{
  "head_dim": 32,
  "attn_scale": 0.354,
  "doc_mask": true
}
Below are experts of layer 9 (counted from 0) of a mixture-of-experts language model. Rows are named router (the router's row for the expert), up (a neuron's input weights, with its number) and show model dimensions 0-95. Each number is 128 + 24 x the weight over its row's rms, rounded and kept within 0 to 255. Numbers have three digits each.
After each expert's rows: "comes after" lists some tokens at least twice as common just before its tokens as in all text. This comes from a sample of Wikipedia text that the model never trained on. Tokens count by the router's weight.

# expert 39
router:157155093152141127122125151153138086111073127147101132129118103128099125144107140138130112131136144191159142167127164134175103138150154162102103097124115131141164136108145154138091112130118177107060128115127104090104093127116137121122162141143187122139140132124142111158099151126113117148
up0:118148113114126146144146142139140142129095156151161150128123090123116121140122160145122110156153164171120111154168180168112113136086166120112115159122122133159149173142144125130109161172106157168123128124118140071165114138139174157124146171143116127146140099141127078131135155113098157155
up1:131116086113130123137166116128149144135117129130143112165121122119107126141163096149152093098152129181132170109144126151138116114119123146122112109124099141147125138143127140133160119119117142098094125057152113127099130156144092111124162076147144095111194103102169085161114150135151082146
up2:097093117160092114097116149127110068132091174172099127135138145095123101138140153145141118095143122115158127133129133134167084140157129098157069152118127157145079117160111088127120126125157134155130118161111070111121150136143167136117122138145130157141134143126120188116112128138121149133
up3:158127130144166151154140137162136132112100184130133133141108147097112144137135142146164097144111109164145152143145137130150087164141135120162133128142128122142170126096165130153176133130124126179120147123127114138109156099114095163108162169158141157081144129110185098150163123160142150160
up4:110110135117166109135153079085122095113083136138120105141107113092102146119088107146183132133142129142109109136108107122094127093102141124101089081109127118102152123118112099129138127132107143095127116101132120109127136111088159080090092103130132117117134119103112105129089141096089066099
up5:151145116128139137129155172099140093111176132113136106106143129108116108088169160150130137166127143196149096126169125155151101140126132136128154132133145135140132074092103150138091177155145144115075126149145101114106098142159152147127133143127160109130162139097141122129089127124130090153
up6:121129152148137131146122150159098140134122166115107127138132119140129097116084111127103119164091124093138130095147075135154170105123184129110129120164152095136104146167126138102099110115194160107116119120100163138142138120134122097142146117166153112167115109147160105195149145139142137142
up7:171173113131124163111133109099136121080107137144135087129172127135159148095117098128144139129135158136151129120129176201106118162121116145146144104143099126130138160139122159169095104146110167128123125123147155125096143136137116136147136133173148087146144118166104170132087150101157120158
up8:154138165145159109122148158137123106103121150146130115112149117144137114095086165167152166098155136133130136175102165132145128128117091143097107109100176130146120115081160152186113114164132151163127139119127127107090091119163106135108162140134133090146129167128146111171156153148123134131
up9:118159145138145133113154164113074129133103079175136135095131129104130162152109136170155135123128112182116123116092155121161103120149147149139129160104102125122170120087134157128125126106144160151096128109124070078098115101143117123100162152139143148131114162142152118086157109124116154113
comes after: "\n\n", ".", "==", "|", "\n", " ="

# expert 56
router:159109123133178134133133144140098115114087168172194143110148171124131122099117146189088132120113150135161143133103181141151090148128119133119118080118095119145105130145118130117113131162151172102138099134138084121137129128124122126126131080114118146148162139126099104178134113112122150126
up0:115082126105147170122157135127097150174113152143098117160127165120164127088103135122150141123161107141173106122133148155110142101145141113167100079155107122106097159196134159141114161115142091128164113121119111146109099124114100157179106120118134138127096143105157132105118118112126145115
up1:185131113125136159140125160129138144140130157137120147110107144119169084180093123130112149087151123172124168131154124108125153159139106158136120134120140132166110108119117120120152167167102120108110100129117150116115115086158074133099086093117123099148137128145087096147132071117148111114
up2:100119126087187144096106111149166139144096139121140153121188184118127108163133113170086129122097151119140100121121133136165100122144125112136105104118107105141076110152141108115136130154142118123146102144146155122126163147110138120121110096130141109139154156136144105147172067163130153153
up3:155116144143129131134191089149069148116102143117130106108146137150145139139123123128116128149110103119145156140090156148154092150137148139100106134198092084119132179129180130169147128152121159137143188168114129146151143126123105115140131114162113149162150149143147129141110127140151125121
up4:117113104121150098137111140100117121098149135127162145079135129161125101114129109131093170146171126100175107147092142107108149155155129128100119089135103131134123115127142161114119112145110170127139077126128130164159089126081137102096141108142122152142154143087105130186082127116152155159
up5:141073105126149088157123128161114090103110116143144126081156145145191116161139134102100147105148095141118141193153124130129136128085128188129136150145128140136164131155164150152146110124136128159135143123137141149160124151142150143094108164165097153123155131163143126110131156129132159136
up6:078122100164142113134111131142115097117106145145094110131141139061080092087119110134088100154120117126134161172149142138115183125121090158132133132085096113145096139133109135122131145175103125131134134119139112101176161133109174126113138146131134144164091141126136114137089111129133089123
up7:158094128148154167123144134114116178109129142164122179106136108137135145117113105128132132123097135137155157108135106142156103129148127094107140061150124131127160104111122148122109125110133165109162136115175122101137126168127111125155156092141114123101144096138203141166142133080138123173
up8:083141131117132104129050129109136126093111171163119132123149150137136146128151111118128126124115138125155133107129147130142126148117143143151107142167066192147113157144115149133140088158142130140159148111157162145162120135169094118155149087100096101171106114097117128141137125097153099134
up9:172117136114162157117119126132139121120120131106143156119110117082114122147112139154106150147129093150118086107179095144196139170105134107136139162134101115128093157082111121106139171151116132104171095116139103141100108166128147174157086106168121126138151113101141111124151110105125119142
comes after: "-", "\n", " |", ":", "|", " ("

# expert 9
router:113170119148170132124165178105122083135102113174165155097140137113104214139112142146155132149137156124123138122080127116115128108152157149175145158157128109098122109117140133106145126123117153106082102117143155120109112120152105141111138146141149129143157111120101138134082098108125105152
up0:132150108145150127128138128112138150159165149107123131164133150104114146141144133103119115132121151103132131125131128114155132159154098159142169186155110085121141136188107166089107146088126155133123141120138127102168109133162151110154086084104140153160122128143114152185177105131139088131
up1:142129132151141080148156141146110125118178140122150148153120110138113129155110138143175130144150129120143131146145123171114158113132151159131154114222100126087105142142185134069134164140171136123105147112143140168099098124116143129138102117116133132135166103105134125145148102107106107134
up2:154158160132187129141127123119167168127124169125152170131136138145161099167138094152124107110135138128154113120099120119129203139055116170144125130084098064105118113108133140120132119138113124112134120143147158142125140134153120137118143143161173153177138120118122140134144129136116112144
up3:103150149142181101161127160146136101118096162150140127149133142124092121123102119133151146153170183114132123114133108152118138174121186131113137146173167139121128101169128153118145156094121143148116127103135158112121159136103123120162147112065166144139133153160118115136101131125108113179
up4:125125119103114152118160160142129109095115160094146128148141130154143127149084155195128150102134160127163103105134111145147165154174168126119110147156112097120127131114156130128118109123160139170075146070115129129172114144143105155113180144099118130155156163141127135102115106145117111127
up5:100090076134092137122141154125158163135124171124118118139170128136136134099112195136118104099149148113122139113115109123175123106131120116154135145134157146112119138131096146143129114137163113090113149103170108076175131153131149146125128119074133124159183128137119134165167142138108096154
up6:081152104103143136132154120121115120108056122154137151149084163130147110136099135130146130094145116110139098141147153156065109085129142144171142145160089126150108148145110172151142135133084170136157090119146166145085106110145122122141121148117130137139124143116135070137139132119120108127
up7:133116106102154136115170153114116149114120121136139107131199141139171143103124171086147138146152129121126120185120131129099119168155150154163136117144128109113157112113114129102180121118105150123092128179159102130134145098129114149084150138140129165110165122087135140159108144156122133174
up8:102142127113165116130138147137135158139166141115167131162138125158157169158141085107100140114156162122119153095113162120180127162141140145157172110159135153119130141118141127130147143109159154098093116157156103110134160135143128118119118116119151143202173130115149138138134106159159172155
up9:131145152117133151102066163075134052114077170084144130134108113093145132153143131131151163118153160108147100114121125100143127109119111099140101134089135133114101124101145140128094179125153112110127127140125157125138101128159134129135102136119128085139099122152142144124135131092135088089
comes after: ".", " |", ")", "\n\n", "==", "==="

# expert 29
router:115139118137179160117126110118160093112082153170105114137102116116132168162115169155097133122131162117166145175116150100146091136118123150104108120126136116134171101155120138135102113154130157108079113111130081131136076124108135110126156114111186148138120155113107083129108151121134135142
up0:081161100169158156122136151148083136133136149173147121139153135159147160114129120141129114151131144148159118139166147142125108145168151186122160139127128163119141129068093130159141126132130165112120167118130119125119117143108165082151139133126130147122084157109127136131154146139076158174
up1:091087126132156121106097134113103102092113128169110068136121127120102112153105143140081129115148090149137101114128165111119137116096140110112131107090111092097128092129146068126103088117100121098103135131129117110118086102104136116096118076101126152107132142087141127126086105098127129138
up2:133141079079149136139112148104123140082125118151119132117100130096119106157117151128100158126115138111136120131140142153175160142129151123097090145087064097131163119144144126137120075107097116131124137132143149098121115099144135106121128144136147129089140102133110073113054145139104157154
up3:140140147140120186164130179120161152142119137133102104130178108142171099170127098120130133091173114171160162172118147122113143109128096140111112134120151174110174131166123163113156118185164116123121141121143103112121111113143141112147144127108165156151132154153128113135147127131153119138
up4:096112129121172164121128130126140108131152112171120126143104107152127156197137158182098106114109144142132134122147164147153145128090110125144134139101155061099147157118108122112109132125142106112154112118102133121167106115164172121129115156135117172170115137108119088167092131121098121119
up5:156141164141141094135093130068152151150140131137101093136131142167137147133099191125112164117099119139149151160145151144126122133118135100157122142110145098137126102153117117153109162159123151062107090122129099148138094124141150101081149092092154113121120131156147083124100149134112122124
up6:116121099113129145123139117079092142092157109151115064105132157106119139096113130158137103115126106131136143127084141114067106136125113102133106137096109120109102100070116112126131135096115135104113124120129155156117131102098127110086159097121151131118156153089138134182104168095121124086
up7:158126115150106148151114172144203143133107160118116076143129087146123157134159131122129126119118113150175148129151150152146115163122132106121137175126099084142161140119138124150108077126120118084121122102143087121128142110129136089108133123120153161118113094095119088165111164103122142153
up8:107088115128153140091124151126117127086136125158099132097147143147097134167124135107085126145133146150117128108105143105185143130137127138106093188124159115100061065156107114099102103119120144129126160112144104115120151130090086107139161100121161136126107122125109100144144151125101129102
up9:181123140118126126082128133139124146098084161112116063132154153137123157137141139130116119110127114175147115115162147115111118139153163088109104122129154129153154115160121139147091131125109155143091142092147103101124112125143088152159139125125132116086122136146079065136104129119093126078
comes after: ",", " |", "-", " (", ":", "|"

# expert 43
router:115130119140152130102118152120112133116131123157142147147104131133130161227113119123120161118146154117102134148147116130113129079148168152113140134202084143060128113129106132081127161150103133120129125128145147145159118147149132122091130137116129127182110146113086098125118136133138137148
up0:102165088072139099099145098146085194139122108112114103143167113198150120153113110148090157087156136133113140129163175142114107089141081122132141132115132103112108165124146110117112160150125166120118127136161148130125101132144115137101149125140136127116135119148117134140155099144126111107
up1:136147130107154122117132127156139149097138148171137129209120134151137158156100139134148154126151150111094110123150147111151151148121163151155125137158112142101143138125117163110105163140129120186152109154134153154145132148130118157156161202127118155164113166135106122141094131146099125168
up2:112133139130165177079128120144110106096156123134105149108160173113146171174189135158132154111108147110084132139112136134118122146110133146094146127103088109101127135150117163101129138132125135123118147135152145168101094075126122083129141107151118102165117133124090111177113131128094126127
up3:131092120136137151130119178102139108163115140168115131089111119121121145185112085110104147151155129138150142148126148127154172078089143097151124166111116141149100076124130163098157086169103143116155129152092108125119136115076139135134109128142098143176145131102121107145148135125135114118
up4:154164123165126166112115141129137196167127135141098123118115126154122138184130088122131129116169200138118090125136129129088128143120172121088154141145146118124147122150160148098126128114149124112114168105131156191121134112107149122154181154114125140113118138145120104161126118161141115132
up5:118144156123144143132151126091109132112077126102121107155133136141097124104092136082067113124125122135149085095109096109076133115118115128102141130120059144126121132112135152044113114114123109081146139132116099127118110172140172129116116157148101127151125145139116106099096123128131137145
up6:145115088126126174150122118174142131134119125135120133132107099156133138176115177166166144095123148108085141127125132147105162103130139158095141145129137101145133098121126130127157129167130123121089134097140146176175102129162143116077122174147136136181121106193126117113109130135123147112
up7:122151149139120145150080180123128125165126121126147163129109135140153170190141110138122187135146133143085121136154149123088118157165170122128128124125102120140114102149142118124139141120119125164102108116129161179170150179150117135096118159138135140116137169120152067141118132104137151139
up8:121127114105149131120090126109182152106155096149097123143076098110120174157153146152135150098138154070151075148121101100106121132125126134115109185128098122095145118125131135107151137129118163119168124097130134130146163158126121119088138144112110123132123098136111088134091147161080110121
up9:146176124129162100097130130121091156122163141165147135142175156115134122154127116199147158096137157126094122138137170146153159113121159140100119108145138145111103150124119135115113173138130139169138149129141130127181159163120121092100079121142124125179115118132105140143151167122114150147
comes after: ".", ",", " to", " and", " that", "\n\n"

# expert 3
router:142121100131154143154157143123137101096115120148168128103110180122130104106126172167100104125113142131156149134094167134130106129171115175130119105135105135155124117150153112089094102154134164112150108137140084141155106107124100183114130104111119146172143106147102121151137097147115189121
up0:173112133139102119119124109146103126122112112196128142093111130124111133130144152138120109074114123145135111126087134105130116106156106088143125106166102171123109123113143129124135158104168137153183164167136139134127098135133078114139091111134151148133143064099135077132152127146148097154
up1:153098094148153134178115142090133138131165128160150111132108146160150138159123112142140153098129129154124123120133135069169092142146129164144118113159104153152156135172135133125121088133124147109140125152147130119193142111080161147128149087097084105138115090111120160118126168136150115113
up2:157108139131110146135144142134160096187096117135113133118124130149133101134133141100135101118107149157159136148110145148161091109114131133154121151149162107128102111089139132135124145172128151158165067166159108117128143187078140142105131159086100121142149162124147136093167098137111126100
up3:109109113162147143099163116133123067137147121145101182110159171139146094128144151111099156124143106110118096150114139165135141107168158140139076157140119149160125103153120147116098094116129148139109099136129074122147115111132103129120115116116136100129113183094121139114163140167092162143
up4:123083141115127119114128144162122133131132117130133135131091183078141117153105155165102135138169159176168113134113145119109148112113126145147123118124106138171125151118151125130134104145169155143127086163150085177168138141133130117180131127117081111150141152139143138158160108090107123173
up5:125118109148185131138125140131167170144148146109102122119164150108139106104107197119133124152116114132117167116123130093132105094134131128123143100101153156100165169177115150130158121162146126123158159164151094106164141114131138128124153138156146143161181146150089124102099152142150117111
up6:117117148145125168140164120163180112105127128142132137138135173142173131140148122198102115117117117152136110147079119115075139124169113111139112136102149145146178150122137133114118121133105178145145124107154130138146086138088111113180131128130130121148125107155102081135134123137148179095
up7:108111130140109146152099113117142124139165145122149146102143146149140154166141123107145123136124154148148160210183139104119153133150166179146143146116144140124147106148117113159108115149149085169135101134153144146172121128129163180130118129146105078138142149162135144129121088135125167144
up8:166095103095146124142153147102116153125135071151075090115142143124142147097148147117174134128192140114094137117116156148102159117123116123119139164141118144146138082155137140139131140111106150123105158073132126155124114158119136167135135145109152132156134133092140161169138140139115161182
up9:146141089149113149112153132158119135136130119145156126118155119120158169168164152161135120153123127152091166115101146119150154122158096108169150145119160119124131173142138064124142151152119121134141146096152159105182139129124148148136145132087172152127153166162091134110132107119178147120
comes after: "-", " L", " D", " Count", "P", "|"

# expert 1
router:150161111115173121094121134153128158108069158183131139128123146096105145111149138127139135094172143157148098162120161114140102112150100112104109102140133146112087132148177148120103116147180139129098113119128110139181145143131078134123118114103148109133120099130120139153157097145148148169
up0:156177161146100103141155095128155121138111174193087166132121144084117151154148134155133124126116146142151142128124129124149118167138134136140112124119087135118100103158160126156168105125141120133122119132148145135133129127078081141102159159116114145135161082111142114162174104112175124145
up1:115149124112159125153171118116103143159137085139152150118125162101109159098134127122171156154149120139144120149147145124115138166124136133117159139140152136096135133139126157098167156131137129117135149135150169165146192152150126119105093122118158100145128140158174166167139176179107139170
up2:157127122121109136122108128137133135128099161102096100114129128129092130109148115079131107091149132107115125153136189120083087095147101131099134135142126089147116139133136127062100129123138138149112157158125093120119123184178114124085169132103132133111084106131061108131125135113130135111
up3:130148113127147117151116133129105187121085138147202124149115183114087126125061147104125104103141148166124123113106149167178109081084124118124107081135120143144139126132122120129100150160121162145144141110115112113110150128128141132128140144133122109132131143136166142169125163149150144161
up4:171160117087183114120145140092109130139155101111140124126170164150133153156136164135155153121119109111140173110130156154173133136119125120081123141121145085104126150144161119108143137145104083133168157145159132154132110108160114125089129122125175117124118134177114160127170146153152152141
up5:144118149112109138117133129145145140105125132075128149119156096123107154154136106106112118126115161119186085132131129135167115088192128142151140130111109120116135152118168170094116089136111176153114108126115137110125137155123120104109138086090144105106074095130106138119157124069151126154
up6:098164107116159138083045128121131151183116134132118111149135104140161148113087117144095102134155151115110124187152146121134109089124110144110112109132133122150119122165118171115084136151152149132114158139146166139138141134103139155148139125123160120177097143158126126141132095130165145112
up7:117114092104135094156125129110137179118114137141161139162127074121099094120077144145096132156138149148155150113110104146125146106108170149140101169128117105156121117130149131144119111143129169148138145090174105157160163141122149164105128122084118104098138114192111121153149141106117119111
up8:133142132146153136132120122101166136115135194180104156107120135123120112125163126131118122125124147198149117117142148168107079148159132146141148120136159096128135114137153124154095163167161130142103128107142136174175142155121084159141143144133135118119097107115119162151182098140148142146
up9:088142149125159139144144131115124149142087131117128135094139141122131110139114152133129154112138146128172126160141099134125110143133085158115126133099168151169103136075159140145113105105164172119118173169139127130112118189122132122108128127169134121131083121146134217132143165123130147151
comes after: " ", " (", "–", "1", "4", "3"

# expert 24
router:143162093188152125120194128106148104136110162174138138152119103130122136133147143154159150141120185163138138158125117114114125146130119109128123153159108121092132142117150144129125147126118165093063118120134145099135117100118145151101157137129181122121146120099113133145064095137105128147
up0:127109056114147129123142122089121114180120136101139127145137137135111158116108140112153140111136141147149147125123120129145110163149137101155111108146116141077103142091119149111127120124123145062128180110129108131140114082099132098084126130124143124152176142123136147155053091145128137167
up1:157177147158137158138139123100117137154154144102147144111162105110116118124159152171119143083162155154148162144133093097087162160142097109094124134136094167108129130104134159098170102160104147166112157139128140130137155133178158116115129165147150146141161146129119119134151099132155112129
up2:149112129131150118108153144106153123125177131084159142118105105102142105134178081166132174086159128159150089128106159153111124121144122151150141182158149127112142129183099157160098139106165152140118107110134127124121148137106138117138121122149082137152144160143148132090143114143174131134
up3:110145123156109106126113148162138152160124126122106111140106135116108163097085159136148141129126114132154097129156131175114154169148085094119160113121115066089138186128110137126120147136127153137140113133126106094168111150072144116134143116103118153150154169121113092115133129075099146100
up4:126133125137156098077148176134131118152142124172115166098177101113124125166155126141156124193115136148085135116148090131111139139154137098079112130152143170122144147110164142105151098125118158122084172119171126108129139136118139124131126119133118142129154148137118073144129102084115137144
up5:124161127166149127123128110136155123134131121160165160163145167129132105127078129105155124123150127148157132163106149095100073131118154132149136125129153145134151120078126106132105126154142118146124125115152139074113154161124162151114126087097098105109173183102118130176096134134160163134
up6:127123136148082098124106094089128136105130127124122161107162127125122119130131114160115159139124150111208149116105119157120123103142115110120111152089095087117163129146132126152146154154084138081130150143146148111106139087103081127140100103112146132063133148130154140106170143154127123160
up7:133127135144089144133164130117104141138113138117113121088140144171122172138098148153108167121138113164167139167160152152092143151172125081132134175124186135137138117088140132119111150169122153122130124109104156134112101112115121143091114175141118095104066132124112106111161141111121118109
up8:085138032096153114138141140117132134134094148152116144126134106153156133102167150155095156112133163132101099140091127081124137123120145126116132134145113160113125148144127110130124157146094117093103107133107102089140177164155117151149124138139145128184101109144121130140149125148140173114
up9:130139101141123148139153091131150118119114143141175133134135151139147124115144151151125158174174179115108142142149134178129143133161175120080120141143175133127161161145147131154153119099131160135127117110131161167128114095138155129158123134135120138164136123151170151140186136120155104190
comes after: ".", "s", "==", "es", " ==", ")"

# expert 44
router:126110086141139209132104129107117157090155140145166133117097149118094158135114121153117172125123155148121110175117142078113133139120152112116114119178094118094147138122170169139139129134125155079142146118131119117124135130124123116154133148105118095147154121092094118166123123102094171143
up0:115136113104132152104087163171111157139141099130130125124141136145134183135153181129169113150093136132111119159117108139150121172160142160164133099138128127146154174115088113171154122143111134138139148130104147136147171118154111134135138137129161154146137176143177135165138130136121166181
up1:151150108146123133161158092127117159114110151123099134134120124107090093166113081087110166107162140152111102145160073079118130101122179144116078126162104095110145104116160143118094131156132143120138133127110154157109138099096123109133155173115140125142102137117111124124081108130122104120
up2:105131132106123132107117137114163169128142148103178172084113142164104141161124150118143152120117141177138108172090166100129083122107113123121125110137137148088165154136107112152136125127126164163153093143146127113149148175151110153145129156086132106175157159109111136138134127139171148125
up3:105181135098127131129131135134110129109185153136129132124162182158113185147142141135100126108112158155089145184121110151135149171119176112140117126113120152134166143098161120121138171127141110148150116140121147108145151162149098168141119142130121135124110173129140116120154096138142179100
up4:113124134133151135123107154086155135137128153149141096129112107116100136127103072145119131144143157078118123159119082118110154129154095121161095146153103113106138134117165173116133151128131155076126133110118101120085122097101121111157141086111136075153141177093137107152172123152121113156
up5:107111084152105140116163142133095159099110120094150133116103099121098146144125156114093175098102144146113104154175134115127126157107177130141096167106132117126161130093153175135093156110109138138131124116130141085103138152113123151104112190136111098147087151092139113120126121140125090134
up6:123102099169153102101128178097120134116163108157099142102131122098102093128106100135091168135151178122167136121107120160129084117155147065100111119106107120137137115158148113127136116116133130109117143164128117157095135109081116101119126142149135124169149136139102106171165151157136131153
up7:141095064111132162053137090123126136093160100116152128131148164128153189146121141120153140144131136109087126169117127139116127121107111124122117146131106113102155116088118178155105170139093109121121158138178165130119153117121120150136140128135142106169144105139126128130118132101089143154
up8:140137107105111146137101160145164155160143140129084118088157135128119165142145128147151133139127142151125140162125149117112134151168151114207135147112154088146132158110142185144147167148166133092154131131137159154148135118140147124138133165168121102140162153095107161124091149123104157133
up9:103109134120089150170143121107105135113116137132138109127115115138135114136126116134097138132125113158197082161161132152107131175092162138143117101145153093111148139127127123127117162150122112141141103124130124143099070049127176149145164119099143105147138114091128170096107121135139105112
comes after: ",", "ed", "s", " It", " it", "es"

# expert 22
router:125184149200101193125150161131124135140132153131150113142133171112116168126122143143119139118113130130154094142107092102146133139092111104121131152141133069136122142183136108122089124129152132109116124149174140157110139129155133135105153099131107086129076104110090118112114143119150136131
up0:150118184148118145162145126093109166105101141113110105145143112095151142150159135122164113127115139138118142135156098156135132131052129137126099158139131105124139168156165120068076136126158119094126128096149133157120162137116114182119139159134090116137129122085112117134109153114141119156
up1:138138128158130135169145181088120127116127122088139091129113177108154156131155106153096083122112127152106095123135143119134124132126155122109118144113141094130150121168129119130135140141186124082120119174148078118140158119131156139150163109179137133120117150141104183138102168085120129117
up2:141140146147093152128121110101145080142123138115112158144100167110135116144164139105138126074148128110167164124125109099146163127127129167143130132146110118158128111161133079147090115106154120137137090130187090165143075152131129167100127097162150146139110121126121145087129161151152111146
up3:133111119171096105130173150114122104157108177103141122181154155164146118130165152113110150109120149134142040147107112113163116141112114128161109169113149155133096121150128120087115115150119139145133102134129133129105164126140134130140138121101128109157157102097105119153080165155134116143
up4:157134100149119168104137096063130151156141119099155121115118120139114128099112154099126141108127137121142145124121114114131100118119140109178089149116112060109071120183148104134123118126153117136128156109126113145132114098115107147108162097083170087128087133112131151131135149116158175122
up5:128135100150079164136160145097128093103143140134149119090144137090098139146135141105136086133183091090107112146148088119129126118135100123128109140106123134111136111080158160111132158096163135138155149151148128162130145108146143166130169120185137113080162106132092106137141118126103111111
up6:106174129185101099114135181078099147119120098109139124126104133130140142141138169172103158146096162117164136148111127086110120118078117102125128138117122112103105161136117106101121129155179145156117153065133106122147157119150173121099109119122112111151102137128106123124138101138110135113
up7:148160149151124169125171153106133105145135144165161103169149143171115110135092131154091156174137119160146117125143121120129125168090100091111108156131095141143104121156134148127146144104118143083141126106149112124133128134098121139157144099126092128164085159078106117096159166117134104142
up8:182131161119123150129141120176128128101105139130128145094188100122122146153106116114104152173139116107118121147105137140108129105125109083126132144111119137114153075119160108071084119126116112140143126144184098120158130088120114139136098119125155110124095138077082135119108142083145146119
up9:127121123123057156137138133163132108152119148141162117089103140144071149178135174120114140091097141125122118155095119106102133130126122146129145170123143130103146176179152140149145109121130136134109117107159187109112151124184083107128147113127146153106133149133097134159144128136124124149
comes after: " R", " M", " T", " F", "r", " N"

# expert 62
router:133144131183110136121129164118153169123121158162145127124164166091129179153091112127107165122142101137130106105096104109135113127119138147132111124154121134133124076138105125082150108156096145130103122166137158137150168136156119143087157111096122096163103108114065141108148116131100150135
up0:137150144144081158173118110119113166131139179144149135150169115115119129122115159130159147141099112149128143086166115140094133106177155158099120159152102105115140113107122166101124154157162153168143118163126163118149141109139129148102141141131167140162098136156096171159132118110104149113
up1:141119111167117154127105168108128141126135155128121145117093126083082189142117120122098111099108137113129119112095139086091160110122142143108104108122112111188143122122144148107126178152141137146150096111106155139152143122119117133118135145101125130103051122109123072134103082148132150117
up2:159101164149115086089178147111124126124149156146117116107164089157128138141150155135148121152165133151120128122128125055112114087121165130169110122124173141139147118135107138096139161153097138128112090139136078152120122131150090114135183125134130155150125119124171114109101116132108107098
up3:152112095165145138119164122098136140154125172110118140128139157132134176139087098170157121111154134102125115106091096154126109121129116178134148139134157148127145110148129123100146178142081136137143126100141187169164172168153105162124143103155140161121105123135142119145138109163125145141
up4:135155150140140131121122233169122117158106164157120131168132114116132108122155086140121141164142104146151089071109133130124118133127125120182080172129105147131127126163144121119132160153138134144100127083126137131136122151131183132133154133106141128159115106137101136131145121124115131160
up5:126105100147132178155107178150118156172148134157111138141151122145153124104115118134119147155130124098110084105101112121162173111079138159165160117157135112139122114167141136104108141149151133127138152126130141152147122206151143088091123099111133138152140119152088136119106133154109162144
up6:152098100115110131118134107127133150158151139141150108154130173104102138123105142104100130128126103101158065120125078112080139159121144153130115083159130101139158112181112156118133149112071154122151131126150105137155175136151158146135169140131125092153152115108097158165137142114131141140
up7:114087126118111171125130149113182133128154171152120148147081112129158116189137129131134129127126140105172138156152098122103139137159132159132164121129134132143132144114106146138140108127110114123149134150140122124189141082120110149088171149152159088123171115082088151140148142143142089149
up8:094133128117100111122127220099130156144121131174114111090085133135125200158128140120123140160126108125147137136110130167123121092103109143179073158128105153152150114113125103075143139103120114157128119140134136159130152159138129142085124144136136096111128129133122109097126103132132116131
up9:097141111156118100110136132110158160096118113124119104120109101082177114128094071134111124134121149112126119119141095113103104141121109140167112141119115157094112089153121150113125139137140156110075112115160155112131107083134143129092122121175150118128146059094110098097141092096115143118
comes after: " R", " l", " L", " r", "l", " h"

# expert 45
router:100165099151131120123111115094111109147082145150137165098148136148076138107102151144141158120106191151136105126102126104164103072154134128192136141137128089091115129125153162116130114153117175121104127122158150125135086110156134138129165165141162132139137117119118110148118130138146113106
up0:125121118156160163109133082091120067144149128095150158118118096113111138105065142103142140155132136175160148113110100155125165110108114118160119113092063109138143144119169095115161105139108160146129107134143125146140132135092119131098130165124132151124121172092127106150123144123111116112
up1:122105123146137121095127137120101097099130122148143146119147125109145156116118142134116101105102164165104132138129151132147092129124101150156137118148066105138145093097162135095141139110103166144101129102169096115145175117101158130169116180122159170104109117158169112161115085100139152140
up2:125141122146150138142093112115139117133101135111130151127112124162102096119130143100157124085112123145115096145106145149152123167111090214138131120137157100193106155164089157129118128108123161121156129108111126117169084134146114158111130123163118160130120140102183107135119129119173129108
up3:082117133149156173140115090170140109141116147129145154134112112101109127113112128063097157145129143139138138124124152119148113149146137136121151100157124130095152094176131160160118125135167135152126158108169071117119159097111107099128078121121115158135137135135091095136108191116141138113
up4:131120154110177120092147136118111114177153126120167116119158137140134144091099113134127102139077163169088126136162147134097093184115138135142111142127157143114112142167160168120145140168137150092067106137146139115098142128142146168124142136140126111141114135130109122161134113086145160097
up5:122103124157102083121109093111109101146122104127093145096182178116125160093088162106114172167138171153142147137100130132149149165172118130143111106111154135136125117123131135138107159145159132156108151125123072109172145170110108150098110128139156107137121140124145116121138136152158156150
up6:108140159098117138107144148109139104140127201127127133089146141125119101136153101160160122146160156132174112106141127098146132178139109126149124136117116131113137158099128155117141107123142186099118112140118143090110141156141132145165129159153105112180166075076157160116157133124136125141
up7:137168103106128149153111142163085095100147181130136151094119118137105129155140116158155121080120155079134114123141125170123123071122143133148124147139163117080128119115166104113129117085163161170151154100168121121157141098136119127113169145129133155142096126140168127121128131159137106119
up8:104136125162148123135153154165100147137151148108106164096098143139124132134136088123139083131152139148194144131135140114161142122112139139157135130143128153153124094122127109124159134111125190082113123109103173145147133127139159165167161125116113137141116156119135152155198124146118091175
up9:098134120165149109110107134107139145110141118158106156132118129143119147146152140127108162118095117057133127176128133096108105067170140143153125136111158135128115152146149128095133126169129178116090172112095117098156176145141171121114141116144168141129120125130122097180147137152130122108
comes after: " |", ".", "\n", ")", "\n\n", "=="